Weights of a small mixture-of-experts language model, trained from scratch on English Wikipedia: width 256, 112 GeGLU neurons an expert.
Below are experts of layer 3 (counted from 0) of a mixture-of-experts language model. Rows are named router (the router's row for the expert), gate (a neuron's input weights, with its number), up (a neuron's input weights, with its number), down (a neuron's output weights, with its number) and show model dimensions 64-127. Each number is 500 + 25 x the weight over its row's rms, rounded and kept within 0 to 999. Numbers have three digits each.
After each expert's rows: "comes after" lists some tokens at least twice as common just before its tokens as in all text; "raises" lists some tokens whose logits its average output raises strongly, later layers aside. This comes from a sample of Wikipedia text that the model never trained on. Tokens count by the router's weight.

# expert 29
router:487526534531491461471505470491502510524494520497472482489521499488524485491568526515440480485482515471441483498508548496519472508553510485491486483540518540466520528480502483497502536520562477
gate0:510541497493470432517492467524501516516543467481452545461522506457506508510508481545503435522518543455490534507445488524491458535526487492458476480477546493497536474524493495491528527518495526
up0:508487494529560483500516497494478516502470486451466536459528466513520523494501511542493485478474567465448507471499454515492520515523514485502503488536536501506484549537444484496506486493502524
down0:484496474488461464506517508522524503525508493519541495542514522479501489460509500501527492472533520496477488503457487511503510464477493515501513519477479486527545502496475495492537523497498486
gate1:491506553504513519490477514511469482499500493481516496527527547505505494535486511502495538518551508491457522512551537530553485518507470472504461478439472474506566521515538522543523473473508475
up1:509503455501501497509513485527527509511528509535497522510488479485525496487450467502476494470468492529499508519451478510488508455478470488520491535521483491516445477457496523468493539472478422
down1:492490486531510481457478507475526471456520502506459504497513490427523482520513504486489521497510483459464494534509570471480532493455513517491488512501487491530474500455501551525492547499475515
comes after: " a", " P", " and", " R", ",", "-"
raises: ",", " and", " in", "b", " on", "-"

# expert 33
router:531483521523466469487495501511512492492522493509467537542477505498477492528484499471511513524520449513521478518513505502448510550540480507496496492567488551497525491475468513499483488516513520
gate0:558473483483487495487525479517511465460552486450496455492508471560493515504487537475478507521507484456463518475532523510525532473490542511540507515493517463510487465513475476567506540513483495
up0:509530535478482476525451488451480515504503473501513554490493515500486500528479473509513494471482510519527476512483464518501563456504470487516471488536509533525505467484505489515497545516485474
down0:509514505530434426456532488496517487496512508479481515518496456525545489515492535499487489544508488495488536504514477490511487445487506506534506514460479469556504497506492503507567482459485477
gate1:477495476521464522505515489529437494517499503496503506482498472524458511526491506490499491489490506481480432462517491512517491495549485505476511468502482527500541490505510497468507479531459513
up1:492489495471476469499552502508460479498486525520517483510504466471490536513469460487526491436507493490481490500498475545455483466496472473505500491485494522493510519488524517529497508534458518
down1:496514516510495499525455455486500511497517542470477542511494497474479454499468497479519487503479498488504489521509515513555529468502519496483496486493513523489503504491506493550525514518481490
comes after: ".", ")", ").", "\".", ".\"", "2"
raises: "\n", " and", " as", " region"

# expert 22
router:533516460512466503481509513489480464521465487486547507522475510514509501542535467540485525474512525557514539496512505534490511508504507518503480517546471480506481519522505528468498492548478504
gate0:494497468466525495512485469529508477540512493496501501460477492523506559476500508465497539504486497476553469491515517504477547507490486498517493532469535500498529532509498491527505527527501520
up0:485475444469522518517490469504520479506509506483487497466459477519533533517510485458531544484487528482530467497533492489479518489480458514503483538465532498488515552517494497523497485525485535
down0:477511520500486502514514460470534495454500485476456486505525452505507483536537511528486451501516458505466515490503501521488472510523488549505483491537534458509483528525476532481490465478481484
gate1:500468516450517500507516481482469506551523506449478511514491473536514492469508488504492472482500480467494493504485517505475527527493471527507462490506491517508505530471479534489512518486498482
up1:520507496560509476496477481497489543493472562486517500517481493525491503523525530499489517496488535571513508509475501544523449496511492494497503535474506533525539517566500512505494510496485493
down1:486474499490490480487491484487481468537534513510490501526533476519513508511502534492509460498498558505515527468487511552532516515485486486492523498529510505484506490478521557486552497489481509
comes after: "\n", " \"", ")", "===", " ===", " with"
raises: "==", "===", "In", "-", "The"

# expert 2
router:533517531459506514487499531526506540526512514528503517516517507454451504489494505457490500517518516514518497559488495460484497576498509486483539489535485497476487516545509505457527490504506492
gate0:468548507461478484446465487478469472502508525524504500484474468468443478453531517513491517518520497499528504519530488488487498446497456535535476520477468520506477520526508483521457492495516503
up0:510509488513531515521507559488468471486515493460503526468497484452555477527536475508523485459505500473500473527493585498497499544499511491492482549476527475533486550482490500493513508547482495
down0:494506489487473479460516485489481479472492509509504506512479524512514483497487501501525533526507502488529531472485514501481490493534541481509505473535520492443490496472513470479502490508484496
gate1:504496489512523528489457504505517502481473479489496505529523520529547537503512467540485510477521527487528504514466458525515471484500528568467553533494458476526460509520477524453516505498497502
up1:509500489468465485534517499480520500478490480471502559520496487460519503505505545482495528477501463532540490500494518477473485515462471471497480500497525474511462516445459507523512486550502475
down1:507549516496490499505484500552449481505514504502478497480497527502498523503487511489564521474501475470481516527524539508518479482500537509456520476499486515537536498519527455526476509571496466
comes after: " |", "|", " (", ":", "–", ";"
raises: ".", ",", "\".", "\"", "-", ".\""

# expert 12
router:508496492480540536477523506485538544522494474543479506461521524487506471536534516514500482499503495511543465493467506521518479534540542497485543519496506464455535492469559525500456475534467469
gate0:565522522492537463489494552547519516493493476454459479489477497476513502464517493522502542508505493515543497484512494528495516512519544462486487481454541494497502553492495484522484463547506492
up0:530512527482483507452519554497480511509482529465455489529505491458522493503513558479502526443509530549521494452533483556502468510524517503485479464497532477514496523515457491490484453552514486
down0:487496477492522502535430475540537533507429489516469562507487458509524518470525523464508506519521512490447537437543504512510529524494528460490489491472473501487492548477491494491517555498504540
gate1:429475464562508492501502526487445509511483485496508534495500496515479469491501492489482473493480498488493524501481501485493507483493448496523480531509503530465472541499475517478490539453486505
up1:472473497556488512503432516481461523506457487547430512455524494504537483468532501487474507494515517467466498487495547467493490466507485495472464510519494508491513517452484516507477516489484504
down1:514518489558474526499511440469458483451504461517535461510515497466462493452517499548531513471502517490508480474470503526508527526544527508512501500496497500494481486500451465491523485542528518
comes after: " ", " 0", ")", "%", " —", " 1"
raises: "\n", " ", " -", "\n\n", " –", " +"

# expert 32
router:497462503481448497522471470540521484484507486497488558537523485475515477542501484542495483476518487489506469502463563508475480564493460521486490499523487584510468499531445491493530516528489520
gate0:511502532468465530497486483516486456532428502502551531500522479480502499537466448514531486473490522488507494512518483512509528514518480484492505518541519482490496497520403524495492513485532512
up0:478489496514532495528521516458514493488533505503467453489503509498505498476513545506454522516505446496526499494471491517486506486512508499506482546500464515506524503491549485468508503493504499
down0:524481498496515466485530489511525541551491513471512508461442530466462443503501484506505520426445498425505544497512496513520512458500487499478526496485471459509507508514526522494471498522485511
gate1:491469500494459552553468482516517527507459504511502491466516489514495453532488520473535488486457478466529499487495513492495519504457521497481538520496512501492485486500486501467523496501486522
up1:503496506477514535477516513471487490503484480505525503486533562518530488466485523499505485477527503489530481542491510524433532497483494518516506494491472471523504511469506518505490519529526460
down1:508471458515484496509498547478544557501476529551512543509495486511481525490478537473505534469508487494509499510447534457523481516489534499566511477513519489493495517508492475494511519525513476
comes after: " the", " of", ",", "-", ":", " and"
raises: "up", "ut", "ug", "aw", "uss", "ub"

# expert 42
router:497516518518530454497518498515509453529495504534502519505493486529477522498530470498493521480519499462483493509516471507511472513499500474495521534477513516488484525554508515472516546521491512
gate0:481449472517531492501541485509425498517523506494515518488489567515505512488471507498482478484509524513491528469525490497517496460488494476516511529535518520521521483520453519481506477528466502
up0:517470507474473492485477525533536509488527520500493530499485501458502548554491490530504497475514487491492474480498520514467521500495508500557469489484553501476507519483506530487516518535506489
down0:527523497530495508484500517513492510492548517519477500487482538504504497464501507490531516523506492521504477504488515524491481505456504495510469529494500524481540481448462488541495501479526515
gate1:461535513488514472518522448528520502519486528527502559504503479519451451501518540519478481463499470512492500500524538487540475531502485519520480486482515522508530523471509493501505524525512498
up1:507545525520488491502496466513520519535488434511510519496490544478531466499534470494498525502513507473540489503503490497521498468492483438501472469538511483513522456522484482482464514490506524
down1:486488519516505470507505482500517517523511478542524486496507500524493492509542504501495534473512500482507522505483482491496511527523509486521472495512473526459497446517543448516436513504498516
comes after: " a", " was", "-", " is", " were", " an"
raises: " in", " to", " at", " as", " on", " \""

# expert 25
router:517503505497513478472486519462484520483535551510500518539503527469466497453524536512499501457493484526497483524513532498500504499552483524468522507502466505511481477546507550497499510511461504
gate0:530486440479510454483496504493481537428508515471535475449482494481522504469512463500436452472467541484495515536506513481469517473533470537478505499522533534540474509473516470536513485505492499
up0:518486466521503509491513473489511450512501466518503499515505514505490542516502531518526499525506456509511492499511446529522497568514479502455502468476479487504538496525538490485517521548472487
down0:461504488506512482526488468511528560522496520526510490505468477448469504479495488498542459449512540459466514478484498505499513508491523493506510462491472513466522452524480495489553521507503546
gate1:561482525499494503487477491511540468457504519498520490496506509448514537504502541519522495522492527518521483484494546458462479456483496536453518525502529539513506519538547515497511475500507494
up1:497494502497535527522513469497496472514491488516499513512521444513515480500490479489504485481514497523503513526511496537529497474533484541529488504535478463504499515427481500513513463493490540
down1:499486493554491548513471500469481501485478513553504545545495561493494521506518488461515512544519547556504495504546478484521500501499502503461492465481485492498508494499532477508461508530478522
comes after: " (", "-", " \"", ":", ";", "=="
raises: "oring", "agan", "enn", "inn", "etty", "own"

# expert 14
router:493508522494519478521503480483531492502530489484527505503492448512488491465490492524503459490520522484495525498545526493511517524457527532484519502482486521467480504516518457490487526524457544
gate0:470499553479534541497503552505483492482531507479529502511444507505482486439511528475463506471526522500509468505514532476489525464476523513486472485489512520519521495507501515498512517521505476
up0:543496480500464496505467454453522505492503503453454504504483519480487528507496483496536503492484473516533484532447488540506495492475517491501522485525520524487429520476518494537481537478436462
down0:488504475487482444496519478505532511510519544505477559476478513472480525473482515561526513446471477510503504473509506529474467518495483480482474499519485475502473493487465516505493500505459494
gate1:520517527481551488540460455496532518533515486462488527541494490486518464487486461514511490472495508462511463455542471454526494532509546506464501493502501494481513526484480495443501494478483502
up1:479514482519503459504523521488521500536552484498480525502478480499489470519523481521541512472535512483492504482493498464489520492504511527532493494500490504545497492480497550498539492544468518
down1:537537485498468528517500526518543522495499502478503515464489478514518479520515517500428536521496486511511503468512518473494508503482503515540541497521530485495514502524554446477494507453579489
comes after: " |", ".", ",", ":", "-", " of"
raises: "let", " the", "or", "ac", " it"

# expert 40
router:468553510497520480502517463524500507537510496538478490483486487505480542508511489476517508498525521494495467486503473511542544527514516499509483495482508546532491516486477493452499555544492525
gate0:481485466527507481536498537451492467523510557516494543489479505489472506442553492541555511507514489510474519494517534506547544499480505494500539477493508541492499473486498507490512494522496476
up0:487504532487499515475537488487498527500513461510521461497477495534483510492491497486485520438476494559508512519465471471472490477504475480529455516502516480506472543520515496518501481496546532
down0:475498517523485482507495475518499486534527533531473497538502500460469495464529537467569499503540479541516511457479494510468513521485456504490477510470540535507501506443518491525546488517492489
gate1:463504485517508473508479506485489550565512493482492487501517474531527498503476506478509480518479483493548515492494521520515526468525491467491497485492501506522476532459437504501491496480502486
up1:507495502486519454489528471532516529523516504509466516519472528510486529497504520508485503485497517472524531502559507484488517486476494489476456463473498518581519493506516509506555494521432491
down1:507524496479535535486462477513503495502487531528534523533454510491446500503504487513454515484449502452543500489534507513530476514497517488501462539538494434467434457492487533474488507504512545
comes after: "\n", "\n ", " on", " ", " 1", " re"
raises: "related", "Trans", "based"